Weights of a small mixture-of-experts language model, trained from scratch on English Wikipedia: width 128, 235M tokens.
Below are experts of layer 7 (counted from 0) of a mixture-of-experts language model. Rows are named router (the router's row for the expert), down (a neuron's output weights, with its number) and show model dimensions 64-127. Each number is 200 + 20 x the weight over its row's rms, rounded and kept within 0 to 999.
After each expert's rows: "comes before" lists some tokens at least twice as common just after its tokens as in all text. This comes from a sample of Wikipedia text that the model never trained on. Tokens count by the router's weight.

# expert 4
router,198,206,245,207,203,181,201,192,200,204,226,176,221,223,182,169,204,211,200,213,197,170,222,198,216,175,186,178,212,209,167,210,170,232,221,180,186,216,210,227,202,199,181,175,192,197,151,173,187,170,164,189,177,192,219,166,227,192,210,174,194,189,137,215
down0,180,178,209,242,164,183,166,213,203,194,212,150,215,160,221,198,198,235,170,207,214,171,196,210,233,209,211,217,206,203,204,225,216,217,215,181,211,224,226,212,187,211,181,198,199,224,169,178,221,200,185,186,225,223,207,153,231,204,198,202,188,217,218,158
down1,198,205,191,224,235,186,190,205,200,207,162,204,208,225,179,198,228,182,237,201,178,221,161,241,228,192,202,204,177,201,180,175,197,173,187,198,235,187,204,213,210,216,204,171,217,228,213,202,160,224,178,190,212,152,172,202,201,211,174,199,200,197,194,214
down2,179,198,199,208,202,218,191,216,195,209,186,244,169,222,219,211,176,229,199,213,181,201,184,218,160,235,218,200,168,167,197,195,224,218,210,221,231,206,187,224,180,198,200,253,190,207,198,236,211,200,192,187,225,189,191,217,177,196,225,236,207,217,220,208
down3,198,176,187,207,214,242,210,226,227,223,182,181,197,212,179,193,233,174,193,218,196,209,226,230,213,239,206,220,186,182,195,206,195,207,199,228,248,187,196,220,230,188,190,191,208,191,208,205,253,201,204,212,213,204,170,238,225,201,208,195,206,189,224,196
down4,179,210,173,174,192,199,216,185,183,213,218,231,228,206,196,217,182,210,208,146,229,196,207,222,215,190,225,203,216,173,189,216,227,207,221,220,182,178,221,197,200,200,212,211,205,222,205,213,151,217,203,202,195,216,198,201,168,253,179,189,196,223,187,209
down5,201,148,184,181,201,177,159,186,174,208,159,190,202,241,202,187,226,195,216,195,172,219,211,178,167,196,171,241,202,219,244,189,184,205,208,193,208,186,195,175,198,250,195,201,201,204,195,178,201,196,166,202,209,177,194,206,188,193,224,214,179,212,193,197
down6,246,185,161,190,217,190,230,167,222,205,199,182,190,231,197,216,216,213,209,195,236,199,193,223,210,175,219,186,211,203,197,201,204,195,209,169,191,199,255,213,230,191,177,195,154,204,231,224,210,174,240,232,183,193,217,197,180,189,210,182,199,233,179,212
down7,178,180,194,208,181,246,204,178,222,186,133,185,199,179,215,197,186,199,188,183,216,195,181,200,211,214,216,145,195,228,223,171,235,209,233,169,189,236,185,200,238,212,188,195,194,209,204,202,193,191,207,210,185,238,200,195,206,231,167,193,209,204,213,190
down8,237,177,190,187,164,227,207,207,210,186,178,191,239,181,237,204,164,201,228,175,224,182,214,209,194,218,210,186,220,214,169,188,229,156,190,184,190,179,155,205,191,206,181,224,189,191,215,204,203,175,177,187,169,165,220,192,200,200,248,205,217,213,204,156
down9,262,200,192,210,194,212,235,210,189,217,240,184,207,192,196,197,205,177,192,222,203,137,204,219,208,182,210,186,225,210,208,207,195,219,229,176,214,183,215,159,169,208,203,197,181,185,186,190,182,220,199,200,136,194,196,199,195,178,215,212,185,211,252,199
down10,211,180,209,159,183,188,182,185,221,192,193,200,239,218,197,219,219,186,200,222,189,218,225,207,213,187,210,206,216,201,199,199,162,209,175,224,208,220,215,204,193,206,173,165,183,194,215,216,205,212,186,219,208,192,187,186,203,191,199,201,199,182,197,178
down11,213,149,185,223,205,188,206,197,180,189,216,219,221,195,189,155,214,192,200,219,195,180,223,201,184,228,183,208,232,215,181,193,243,213,189,221,193,184,209,211,218,205,210,209,223,188,218,197,215,181,192,199,192,183,182,221,206,178,251,202,191,160,208,209
down12,177,167,209,200,187,134,199,213,184,184,210,191,212,191,234,194,236,199,200,260,230,194,177,182,211,206,189,139,215,194,229,192,198,189,212,211,209,167,196,186,214,187,211,170,200,187,215,232,186,227,208,209,229,177,182,191,185,224,185,177,220,219,164,193
down13,161,199,214,202,190,211,178,207,191,177,178,195,194,184,164,191,193,204,196,180,209,173,192,224,158,200,223,180,214,224,166,208,238,200,146,211,235,185,185,193,185,231,218,206,163,202,200,192,222,208,230,217,181,186,209,214,190,211,214,194,222,157,211,203
down14,189,195,249,180,172,192,194,220,246,230,214,185,188,234,202,177,202,185,170,215,213,225,225,190,160,194,197,206,189,193,201,176,230,198,198,189,209,208,242,182,222,211,200,241,186,265,229,194,190,207,186,189,195,202,216,209,180,186,190,212,185,188,189,198
down15,191,227,204,196,168,187,211,185,181,178,201,191,187,207,181,174,241,193,168,246,207,213,216,186,196,187,187,210,217,191,216,212,186,215,235,194,192,204,211,199,175,216,223,208,208,223,183,186,237,215,185,225,201,176,186,184,186,164,202,175,203,222,197,182
comes before: "s", ",", ".", " of", " and", " was"

# expert 30
router,185,213,142,201,237,212,230,183,206,182,228,216,226,171,207,190,214,175,180,229,209,210,237,240,190,182,224,191,212,185,187,202,159,201,189,194,219,220,191,176,241,218,214,179,190,204,193,186,207,204,216,207,198,179,191,185,193,211,163,200,231,187,173,233
down0,181,210,236,244,223,214,165,186,169,210,192,202,149,238,204,202,226,205,166,194,214,212,215,189,218,171,196,174,205,194,191,228,188,222,165,208,149,203,206,192,242,174,232,233,191,213,181,205,217,221,212,185,217,178,213,205,208,205,170,190,193,237,200,208
down1,195,190,223,240,206,217,238,178,178,153,216,165,200,193,195,205,192,191,175,229,225,222,190,214,214,178,240,186,170,190,207,182,205,204,224,211,201,214,233,199,194,204,225,197,210,191,221,202,187,207,169,187,178,183,225,167,196,206,203,226,222,197,214,206
down2,213,212,205,199,232,209,202,166,204,173,189,210,189,198,205,201,208,194,193,228,174,174,171,221,235,219,191,198,190,194,167,212,232,239,258,194,187,217,206,177,142,234,171,212,222,191,198,185,192,190,203,232,204,209,200,210,231,220,174,190,174,177,208,210
down3,190,165,223,189,194,191,194,195,176,188,191,178,179,212,221,217,186,216,180,203,194,180,194,212,210,231,183,193,200,172,212,208,197,172,219,193,185,226,199,182,204,207,200,213,239,183,217,179,209,199,210,190,225,232,225,200,224,156,238,163,189,212,193,220
down4,189,189,195,215,220,228,169,219,203,193,246,163,196,196,198,214,197,212,164,204,181,242,208,191,192,208,219,206,175,201,184,197,183,173,204,235,246,203,208,195,201,190,209,185,202,190,207,187,181,199,207,187,193,203,190,226,230,189,194,198,226,236,238,172
down5,196,194,200,202,216,191,158,228,228,199,212,146,207,190,192,219,184,219,242,196,189,187,186,206,193,216,197,199,211,192,207,181,181,190,217,177,242,207,184,158,178,154,229,182,225,191,200,188,197,179,185,186,210,212,180,206,199,202,209,220,215,229,223,209
down6,222,165,195,165,190,229,201,217,168,205,196,206,188,192,162,236,202,184,200,234,217,228,206,220,210,204,235,192,222,201,201,213,189,214,181,205,209,198,219,196,161,232,188,208,190,212,190,187,173,191,188,221,226,207,180,218,220,193,217,197,196,196,171,217
down7,197,205,216,208,207,211,154,187,177,201,224,190,251,174,202,208,197,227,206,188,197,211,201,209,209,235,213,149,185,205,205,210,228,197,198,192,271,174,227,192,209,214,208,224,164,185,206,195,192,183,192,196,208,215,170,179,199,167,170,234,177,217,213,222
down8,194,182,226,204,168,167,170,196,193,159,212,179,192,228,209,189,225,225,197,208,205,200,212,198,216,185,234,179,200,194,174,212,212,206,199,185,223,200,215,198,197,205,217,197,177,195,241,185,223,250,199,207,189,200,194,228,223,228,176,169,182,199,223,207
down9,230,165,214,179,213,211,206,224,189,181,216,192,200,213,215,197,192,208,175,196,228,199,178,187,190,208,174,185,226,173,231,173,221,186,198,214,173,201,232,186,212,208,196,196,205,181,188,214,217,191,168,198,224,247,214,226,211,222,211,186,214,214,205,211
down10,205,186,188,215,183,223,210,197,194,197,203,187,173,165,180,171,181,176,195,207,238,193,232,207,208,153,166,189,192,215,217,185,247,188,173,225,208,196,199,169,222,171,204,193,203,230,198,232,152,165,197,175,205,232,223,173,218,161,210,184,209,230,211,216
down11,200,246,214,211,185,200,194,247,185,193,193,171,201,230,189,196,159,250,199,163,212,186,205,199,202,207,171,195,207,208,197,212,185,196,181,237,193,183,224,183,210,229,197,197,225,190,212,173,182,203,227,138,181,186,186,201,201,215,189,209,170,176,199,197
down12,216,208,179,173,204,223,213,193,185,181,167,202,171,210,188,189,199,226,235,206,178,193,213,197,175,209,155,230,184,215,218,209,211,147,228,259,217,203,204,203,211,185,200,193,173,181,162,168,191,214,213,217,188,188,190,241,209,239,202,238,174,208,190,192
down13,184,161,218,194,222,177,199,189,187,199,237,180,174,183,200,212,217,205,198,209,199,189,199,216,179,189,176,201,222,216,230,189,170,171,217,177,177,203,211,215,206,176,167,181,213,187,166,172,188,176,198,212,179,209,189,198,189,214,218,189,160,245,224,162
down14,201,183,163,215,198,191,210,188,219,210,163,186,247,239,198,199,201,188,210,181,213,213,161,202,205,188,198,198,190,198,187,197,249,165,187,189,203,143,175,222,198,177,184,227,200,202,243,202,186,197,196,232,191,198,181,185,194,201,224,198,210,213,223,206
down15,199,182,194,199,206,195,199,208,212,207,177,172,192,228,195,203,193,174,198,195,247,189,169,192,184,164,200,195,202,206,173,185,178,192,194,209,181,177,181,199,212,228,244,229,202,210,178,209,213,221,172,194,204,196,210,189,151,168,176,213,171,169,220,197
comes before: " of", ".", ",", ":", " in", " and"

# expert 15
router,225,189,182,174,212,201,208,145,199,202,196,204,229,220,212,198,183,216,190,167,250,189,205,219,198,174,216,210,220,232,205,202,229,226,207,235,186,186,253,192,217,209,173,192,155,190,169,197,207,215,215,199,219,176,170,227,229,167,215,206,197,189,177,194
down0,255,220,205,186,217,215,212,210,194,180,163,199,222,184,187,207,230,173,170,180,212,208,203,205,189,204,209,192,205,190,235,208,207,188,214,209,167,180,186,156,143,203,235,174,210,195,180,195,199,202,189,214,207,228,189,205,205,206,226,221,226,206,218,196
down1,225,209,198,214,215,189,154,211,198,196,220,170,244,204,227,195,223,189,194,188,203,215,211,219,251,202,226,197,205,243,194,208,190,231,202,189,190,212,233,164,189,221,197,201,232,225,194,217,187,198,203,172,228,207,191,180,219,223,222,202,199,214,190,192
down2,217,203,215,216,209,202,184,178,213,174,206,175,186,210,219,224,169,213,182,184,234,182,210,214,212,232,196,211,164,203,205,208,186,185,195,224,202,174,203,215,182,207,172,241,169,183,200,219,179,201,207,176,205,227,216,200,265,208,217,218,213,197,216,215
down3,211,189,250,176,188,212,174,231,184,206,201,231,180,213,184,186,229,182,165,207,210,206,176,188,213,198,196,185,230,172,215,221,222,203,184,189,208,212,218,186,186,195,197,194,206,173,218,226,210,198,183,190,198,160,207,181,199,229,213,211,217,181,229,141
down4,181,219,189,192,168,219,207,195,225,178,168,225,193,226,167,198,241,170,193,196,152,189,230,198,197,234,208,207,192,167,165,221,236,201,223,228,202,213,208,199,192,210,185,215,175,145,201,230,199,216,202,154,187,160,194,216,192,179,196,174,189,214,218,195
down5,181,198,209,221,214,190,227,188,168,165,215,194,176,198,185,211,226,237,199,225,196,224,221,183,167,217,168,225,178,170,182,189,190,180,202,207,184,182,184,221,181,200,215,193,206,187,232,168,170,217,207,184,226,222,194,213,196,183,206,201,181,185,183,172
down6,263,217,197,200,220,213,173,183,198,215,169,189,205,197,218,212,209,174,202,206,193,176,174,225,196,195,222,196,205,205,210,182,183,194,194,209,225,190,204,226,187,196,191,172,195,178,186,211,189,178,190,213,252,199,215,206,189,224,197,185,196,186,186,206
down7,246,169,203,195,207,187,180,195,203,200,160,232,222,203,189,198,222,164,194,199,210,218,225,206,231,219,205,207,245,174,196,212,223,183,213,202,167,178,225,193,167,159,184,232,190,209,187,211,245,176,215,180,229,185,195,196,195,182,187,211,233,228,203,194
down8,210,211,185,213,173,180,189,185,214,196,139,195,203,195,208,185,171,225,214,204,227,161,160,185,174,188,166,227,200,213,203,184,163,209,182,231,230,222,195,213,202,204,171,207,190,197,223,193,185,159,215,193,173,205,166,206,215,193,183,175,199,177,194,172
down9,248,219,186,200,169,226,183,211,233,182,209,178,218,165,219,215,182,175,206,187,225,194,211,194,208,207,195,193,164,230,213,195,159,224,178,198,220,220,208,182,203,252,189,170,221,242,218,207,204,196,184,210,179,213,205,202,182,183,183,164,207,187,196,221
down10,199,195,214,187,193,229,166,184,207,151,171,178,218,212,228,185,201,185,207,188,210,198,173,186,181,165,233,188,207,188,177,198,218,184,165,181,216,175,201,225,212,213,235,171,222,171,225,209,216,166,218,249,211,209,226,224,183,205,217,184,191,207,184,198
down11,171,187,184,206,215,228,207,201,191,196,194,223,191,205,205,214,227,183,217,221,180,207,211,210,182,186,222,154,188,211,226,215,230,157,208,213,186,245,186,220,196,248,198,202,220,207,187,230,163,189,158,201,202,225,195,172,217,202,194,219,211,215,201,178
down12,186,185,200,226,218,208,198,200,195,173,201,201,207,201,216,183,191,233,183,169,181,215,180,238,178,202,172,233,232,173,181,212,201,217,223,201,206,183,218,198,208,196,195,181,166,206,222,173,210,196,220,198,198,217,171,210,209,210,194,171,178,185,233,184
down13,294,232,183,212,201,206,185,217,202,154,184,204,181,224,221,211,187,200,194,227,202,190,189,213,179,181,202,225,232,204,208,204,202,215,223,212,222,200,223,175,208,231,226,198,205,196,186,178,182,168,195,216,193,177,184,183,201,216,227,206,179,161,179,223
down14,188,228,214,211,192,195,202,221,214,173,175,204,243,170,212,200,209,229,211,239,209,207,230,171,217,196,211,210,239,211,180,217,211,179,203,180,201,212,219,172,209,210,192,216,238,227,228,225,212,201,204,166,197,210,185,200,187,209,212,213,267,200,216,174
down15,223,213,189,195,206,200,191,184,193,215,201,203,173,176,175,204,219,211,239,242,183,230,176,218,232,199,206,230,191,215,218,203,197,211,201,176,193,197,217,208,208,195,195,193,171,199,185,208,230,202,208,190,191,188,200,192,193,179,199,212,188,200,191,169
comes before: "s", " of", "ing", "ly", " and", ")"

# expert 9
router,180,182,189,226,199,207,212,220,206,197,210,240,189,161,198,176,220,217,207,217,199,183,180,191,169,194,210,189,207,226,180,203,204,213,161,200,194,227,226,225,206,194,240,186,173,193,219,176,175,208,238,219,213,212,151,189,215,188,186,181,231,197,174,201
down1,190,207,201,204,215,190,176,188,204,198,205,208,203,212,191,224,155,222,166,232,199,217,154,195,180,192,208,210,227,174,202,187,195,165,204,167,180,237,225,193,211,192,189,189,207,206,207,172,164,210,193,224,167,225,206,213,217,177,193,182,222,215,237,183
down2,292,201,222,187,171,204,171,207,186,183,173,166,242,227,184,202,211,241,185,215,200,204,218,184,199,201,191,213,225,185,194,217,218,204,193,184,186,204,211,193,187,231,210,213,205,206,189,195,168,217,222,194,227,171,188,221,212,179,220,195,206,190,213,178
down3,209,208,214,195,196,216,183,189,190,171,168,193,201,201,174,214,205,181,190,200,202,218,134,222,218,191,199,185,192,217,205,199,204,155,180,227,215,212,194,194,205,248,223,221,166,165,209,165,201,182,221,226,240,210,189,192,188,204,159,220,201,207,176,185
down4,173,204,204,212,192,185,217,193,198,159,196,192,189,192,192,164,235,201,202,197,215,200,195,225,200,202,206,207,183,179,193,195,224,224,170,220,200,189,198,131,198,214,197,219,238,208,192,234,189,200,189,170,200,223,166,203,216,234,183,162,170,200,202,208
down5,154,217,194,195,207,184,203,207,199,188,229,163,173,197,197,194,217,229,217,183,154,195,218,222,181,191,216,225,193,155,222,150,187,193,208,192,203,196,209,166,212,209,227,239,242,213,227,201,184,213,188,181,229,192,177,189,202,220,179,180,206,208,193,187
down6,201,203,182,208,201,197,184,204,213,215,196,197,174,222,202,139,213,182,178,197,213,238,191,209,226,186,220,170,239,164,209,196,188,185,190,151,209,181,210,169,195,228,217,196,182,177,205,207,209,215,185,200,230,168,171,167,203,210,203,215,199,215,199,206
down7,260,243,184,205,194,202,212,193,184,204,173,185,208,221,221,182,197,188,175,201,192,222,178,224,211,182,226,157,221,187,189,186,220,213,197,161,241,176,153,202,189,207,210,173,170,201,171,201,200,163,201,208,176,180,209,232,209,195,200,173,187,199,212,145
down8,201,198,225,169,213,214,195,208,216,175,198,219,217,186,183,178,191,215,180,196,211,197,213,238,187,160,188,220,189,164,204,211,157,214,248,166,190,207,191,207,204,196,173,211,208,209,224,231,213,222,180,212,217,226,195,229,178,177,186,205,191,203,231,217
down9,237,200,171,194,195,186,173,182,212,205,202,219,204,197,180,177,178,193,159,189,209,183,173,206,179,223,174,200,233,185,196,204,229,218,191,232,160,224,205,173,187,226,229,172,202,177,205,223,192,193,190,242,207,202,206,229,164,201,221,199,171,167,199,210
down10,193,192,212,194,191,196,174,216,210,185,194,193,194,205,222,197,195,199,182,221,243,199,193,170,236,176,206,218,195,187,185,208,190,228,160,200,238,178,202,205,213,214,201,232,197,220,222,215,251,232,197,191,220,195,223,213,217,212,220,190,236,177,216,241
down11,287,201,168,170,200,223,199,179,200,196,208,198,231,171,187,203,184,194,171,197,229,192,181,187,179,165,162,186,203,245,206,212,179,215,181,176,227,205,204,216,184,198,180,192,207,221,190,173,234,193,171,188,200,183,195,164,190,190,227,181,227,212,180,178
down12,251,206,190,179,158,239,189,197,200,216,231,213,192,186,210,172,217,182,195,226,206,238,161,249,193,197,196,179,173,202,189,207,215,229,180,193,165,210,197,215,191,208,192,214,170,185,197,203,204,211,207,175,182,217,192,202,174,181,221,199,196,165,215,236
down13,173,203,227,233,195,218,203,138,209,206,214,188,162,176,185,213,188,181,193,218,205,199,157,207,205,212,227,186,197,202,169,237,173,196,173,216,203,167,167,196,184,196,228,169,193,211,199,201,206,235,175,207,209,191,183,198,180,175,199,175,214,217,219,213
down14,184,191,216,189,226,178,212,188,209,212,179,199,220,197,231,177,199,200,223,187,204,202,197,212,170,263,228,195,185,217,172,168,203,169,149,205,243,191,206,190,193,160,198,195,199,176,183,199,180,220,172,199,217,180,166,188,178,178,183,224,190,218,192,189
down15,177,190,223,233,198,205,187,239,182,197,190,190,155,190,225,199,182,247,211,206,196,173,155,214,199,197,198,175,250,184,217,213,181,224,214,212,198,246,214,192,206,181,211,173,200,197,179,180,208,203,213,164,169,176,192,217,205,219,215,215,185,215,210,207
down16,192,220,217,205,224,191,170,190,165,211,220,191,249,206,228,197,184,198,198,191,192,171,194,256,207,185,213,190,159,188,212,196,189,229,199,211,245,204,191,192,193,196,218,201,235,222,208,202,210,221,234,194,181,193,239,197,225,223,221,229,230,204,182,219
comes before: "s", " |", ",", ".", "ed", "al"

# expert 23
router,194,196,219,225,190,195,206,233,192,204,208,221,185,203,215,219,175,158,241,192,214,182,196,214,175,153,148,192,198,198,178,209,200,162,216,233,189,200,190,168,192,193,195,221,193,180,195,175,227,207,201,214,188,173,189,186,195,199,196,245,207,195,239,209
down1,237,192,209,222,211,180,212,205,175,206,193,194,184,202,185,211,196,226,187,180,238,182,183,213,187,192,176,149,249,236,220,214,185,203,180,213,168,189,180,203,199,183,247,223,191,208,190,186,209,193,204,182,184,188,201,147,188,203,222,186,182,203,215,210
down2,240,230,214,179,238,204,192,161,191,187,136,238,174,203,141,212,207,197,212,236,209,202,221,213,187,208,209,206,216,186,216,186,218,205,197,209,198,216,190,212,197,188,197,150,207,197,219,181,198,197,214,181,213,213,205,178,200,168,219,187,221,227,221,204
down3,198,169,209,239,188,173,209,201,169,168,165,225,191,184,164,184,234,190,210,190,207,203,211,209,146,197,192,182,197,217,204,209,211,204,148,236,215,181,198,194,197,198,212,190,192,193,225,193,177,211,208,183,215,176,223,211,210,211,222,178,243,187,202,186
down4,250,210,190,194,210,165,187,185,201,159,213,182,187,211,220,185,188,207,232,224,194,185,208,206,244,217,221,209,186,194,161,163,202,182,165,214,174,206,185,202,220,227,208,176,148,200,191,203,208,213,220,215,206,215,178,208,174,195,195,191,197,209,197,181
down5,200,192,207,172,175,201,191,220,178,226,162,204,217,204,199,201,214,208,181,205,221,179,211,226,204,178,168,177,210,182,232,186,178,195,188,162,195,222,180,215,213,215,206,203,162,224,203,183,226,196,187,202,204,225,226,183,193,215,226,220,194,196,183,224
down6,206,196,179,198,212,205,165,210,213,186,205,193,201,198,216,176,220,185,190,173,187,216,197,231,189,185,217,209,213,188,208,160,195,211,181,203,259,212,207,205,213,250,208,235,196,183,194,207,200,164,145,237,204,180,200,199,187,192,159,210,178,220,182,237
down7,159,220,205,189,211,203,183,171,187,211,191,179,229,158,155,182,224,199,210,205,186,224,230,238,164,238,253,208,203,168,212,237,189,196,196,168,224,186,179,175,177,204,200,172,194,228,173,226,181,218,190,210,217,187,214,198,189,231,217,195,156,205,179,220
down8,212,189,198,189,217,183,217,196,210,232,206,186,177,221,230,215,204,191,203,203,174,175,228,211,201,178,200,165,178,228,212,203,221,175,208,186,183,199,183,192,217,211,195,198,184,229,180,188,201,195,187,225,172,208,159,210,188,225,213,170,202,188,209,206
down9,221,186,184,192,201,227,209,197,257,225,167,212,168,224,187,213,195,214,195,213,219,219,219,191,214,221,251,204,204,203,205,189,170,162,213,212,189,218,207,218,188,190,200,219,194,177,253,226,182,197,229,196,203,208,217,171,216,176,196,192,169,216,197,200
down10,206,222,205,229,233,192,188,198,151,161,211,213,195,184,205,197,197,191,204,153,210,169,209,212,195,207,169,209,200,163,204,233,183,210,186,163,204,193,196,199,169,203,211,228,158,158,166,142,191,233,177,182,203,177,204,192,228,199,232,207,207,196,218,178
down11,218,208,182,200,189,192,212,218,188,183,210,221,239,212,235,175,195,213,220,225,207,160,216,209,227,209,223,209,198,200,211,167,193,179,185,230,226,184,194,213,181,193,219,228,206,243,215,204,184,195,239,208,194,178,216,190,177,179,218,217,182,222,176,218
down12,159,214,190,183,235,201,189,218,212,202,194,196,200,185,180,196,233,195,202,215,229,203,192,205,188,233,189,205,204,181,164,218,208,222,191,173,169,200,209,179,206,200,193,201,204,176,207,206,173,174,199,209,207,205,196,185,222,185,206,197,221,213,228,214
down13,188,198,193,165,188,208,194,222,243,199,230,197,201,232,189,168,213,214,160,183,213,223,173,188,179,204,170,222,199,232,179,181,206,221,173,162,191,180,187,197,187,166,202,208,203,193,231,218,206,199,202,186,213,187,192,204,227,193,206,202,201,208,191,227
down14,187,204,179,211,195,229,175,215,171,208,194,221,202,199,207,198,196,184,175,231,208,205,196,225,190,191,217,168,218,196,210,204,219,216,176,206,136,193,192,232,173,179,201,201,195,191,211,180,152,167,152,213,234,191,195,183,210,225,200,202,204,194,173,193
down15,222,196,216,223,201,181,209,216,188,203,231,195,197,203,198,183,265,205,205,193,181,209,193,154,200,214,206,178,240,190,204,199,227,186,192,215,207,214,220,194,184,195,179,201,196,201,185,218,178,173,190,219,197,204,182,239,209,194,185,174,204,170,217,208
down16,251,184,185,209,202,214,221,212,208,181,217,200,172,211,189,172,193,216,197,214,204,214,184,221,238,186,211,177,225,222,220,165,222,214,217,220,205,218,250,178,205,172,174,224,166,195,189,211,193,172,206,198,191,204,207,184,206,178,176,220,176,228,194,204
comes before: " |", ".", ",", ")", "th", "–"

# expert 8
router,197,210,156,184,233,199,208,181,198,221,205,193,212,196,238,180,181,207,205,245,176,200,167,190,197,209,193,185,220,169,184,163,196,199,197,175,213,205,188,202,211,181,263,212,213,211,182,193,196,187,198,216,182,188,170,167,210,233,164,208,166,205,188,220
down0,160,218,189,216,233,207,145,221,181,185,210,199,209,195,166,181,167,204,199,191,192,187,167,193,169,204,213,203,187,167,224,156,213,177,228,204,197,212,193,193,208,200,166,223,208,189,199,205,213,236,240,213,220,218,184,190,236,197,190,216,197,225,210,185
down1,259,193,191,215,210,175,226,215,199,187,183,172,228,189,229,196,196,189,183,227,212,194,196,202,178,204,223,181,222,254,197,178,201,232,232,201,222,188,200,202,188,168,213,189,196,163,234,210,192,220,174,209,207,216,199,218,177,223,197,188,205,204,191,235
down2,206,213,201,188,185,201,215,209,196,223,215,210,203,165,179,209,231,206,201,184,206,202,213,212,217,185,209,198,208,221,219,203,214,192,217,178,229,170,206,213,198,217,178,207,221,199,196,204,183,229,205,171,169,210,198,207,229,175,239,230,218,180,246,232
down3,212,192,197,154,190,222,177,175,201,189,176,178,195,255,210,179,194,169,175,199,209,174,191,205,216,194,229,205,218,203,221,202,185,179,217,196,181,187,195,209,191,205,196,220,212,227,246,247,164,203,181,215,217,190,200,218,186,190,225,215,202,211,194,199
down4,197,211,216,219,213,189,188,179,229,203,190,191,224,184,200,222,176,200,210,209,194,188,196,204,184,207,193,191,226,215,213,187,172,201,191,236,210,171,204,249,226,191,220,187,201,202,205,189,173,175,187,187,225,184,209,208,253,188,213,181,240,219,180,190
down5,262,188,187,200,186,249,204,197,220,203,191,219,221,194,181,191,210,215,206,209,202,196,206,227,197,201,192,189,177,205,188,179,179,207,184,229,209,218,196,168,199,206,199,186,246,212,184,205,188,197,221,229,213,199,208,189,238,193,181,257,213,207,188,186
down6,185,182,154,189,228,242,199,201,214,180,207,195,214,178,192,192,202,184,215,220,211,197,187,221,193,204,217,165,215,216,216,212,205,205,216,165,183,197,221,176,224,225,210,216,185,220,203,177,172,179,195,195,207,206,192,181,221,168,244,259,236,203,148,190
down7,216,223,229,218,211,186,214,178,181,193,199,199,204,200,236,190,186,185,201,219,248,183,193,191,249,190,232,213,224,180,162,207,183,171,169,199,202,239,193,192,186,204,230,210,211,212,194,227,180,247,214,244,178,208,200,240,189,196,220,212,220,202,210,151
down8,180,240,208,208,220,221,193,192,183,192,219,208,196,196,218,186,204,204,212,183,216,249,188,211,204,177,194,220,244,195,205,199,199,225,191,242,198,173,213,155,197,216,194,233,192,202,201,192,182,192,194,189,218,239,205,178,167,203,161,182,223,234,186,241
down9,176,212,180,215,212,189,220,184,206,183,195,222,205,166,183,215,221,184,193,212,179,207,244,223,208,222,228,217,211,203,233,224,232,199,191,197,231,204,198,218,213,197,216,192,198,210,167,211,222,230,255,196,209,196,204,186,193,232,192,212,154,239,200,231
down10,170,224,191,174,233,175,217,177,193,208,170,189,208,185,221,185,228,203,239,176,212,196,181,171,233,215,199,186,170,206,186,178,210,216,231,167,202,193,179,206,193,182,212,160,174,184,201,222,206,214,211,224,205,194,177,233,179,193,204,231,213,223,192,211
down11,171,192,201,187,207,199,234,206,206,178,192,206,186,196,217,219,205,213,205,210,222,244,202,197,184,214,177,193,214,180,190,195,178,200,187,209,222,219,202,173,223,195,223,211,225,222,215,199,185,198,200,174,142,178,223,245,209,216,196,223,218,243,179,201
down12,216,196,231,190,240,173,192,196,240,185,214,201,205,208,170,209,213,206,137,197,183,193,175,206,210,206,160,243,210,223,181,183,187,192,193,211,236,194,198,135,195,208,203,211,185,201,180,221,211,222,182,154,237,201,180,225,189,182,195,192,167,192,206,203
down13,211,206,188,231,201,198,208,212,204,189,173,179,177,167,178,174,221,222,162,207,191,205,226,193,224,218,181,210,193,187,204,172,209,193,231,214,165,155,190,178,233,198,260,234,187,223,195,208,231,222,219,192,187,213,161,203,205,202,201,230,190,210,222,190
down14,166,215,188,197,184,257,219,198,204,184,230,169,174,186,234,186,207,199,204,206,227,177,222,223,194,195,207,219,194,214,220,202,214,207,194,205,213,196,189,207,230,187,203,181,215,209,154,186,195,184,226,249,200,244,202,208,221,210,187,194,217,202,189,172
down15,189,194,238,226,197,222,197,212,208,169,224,179,200,224,237,192,187,180,179,215,199,226,198,196,229,199,205,193,194,188,208,194,206,196,209,174,206,179,192,205,196,167,212,212,198,183,207,189,240,236,236,208,184,184,167,222,153,226,188,173,236,185,239,221
comes before: "s", "ed", "ing", "d", "|", "ation"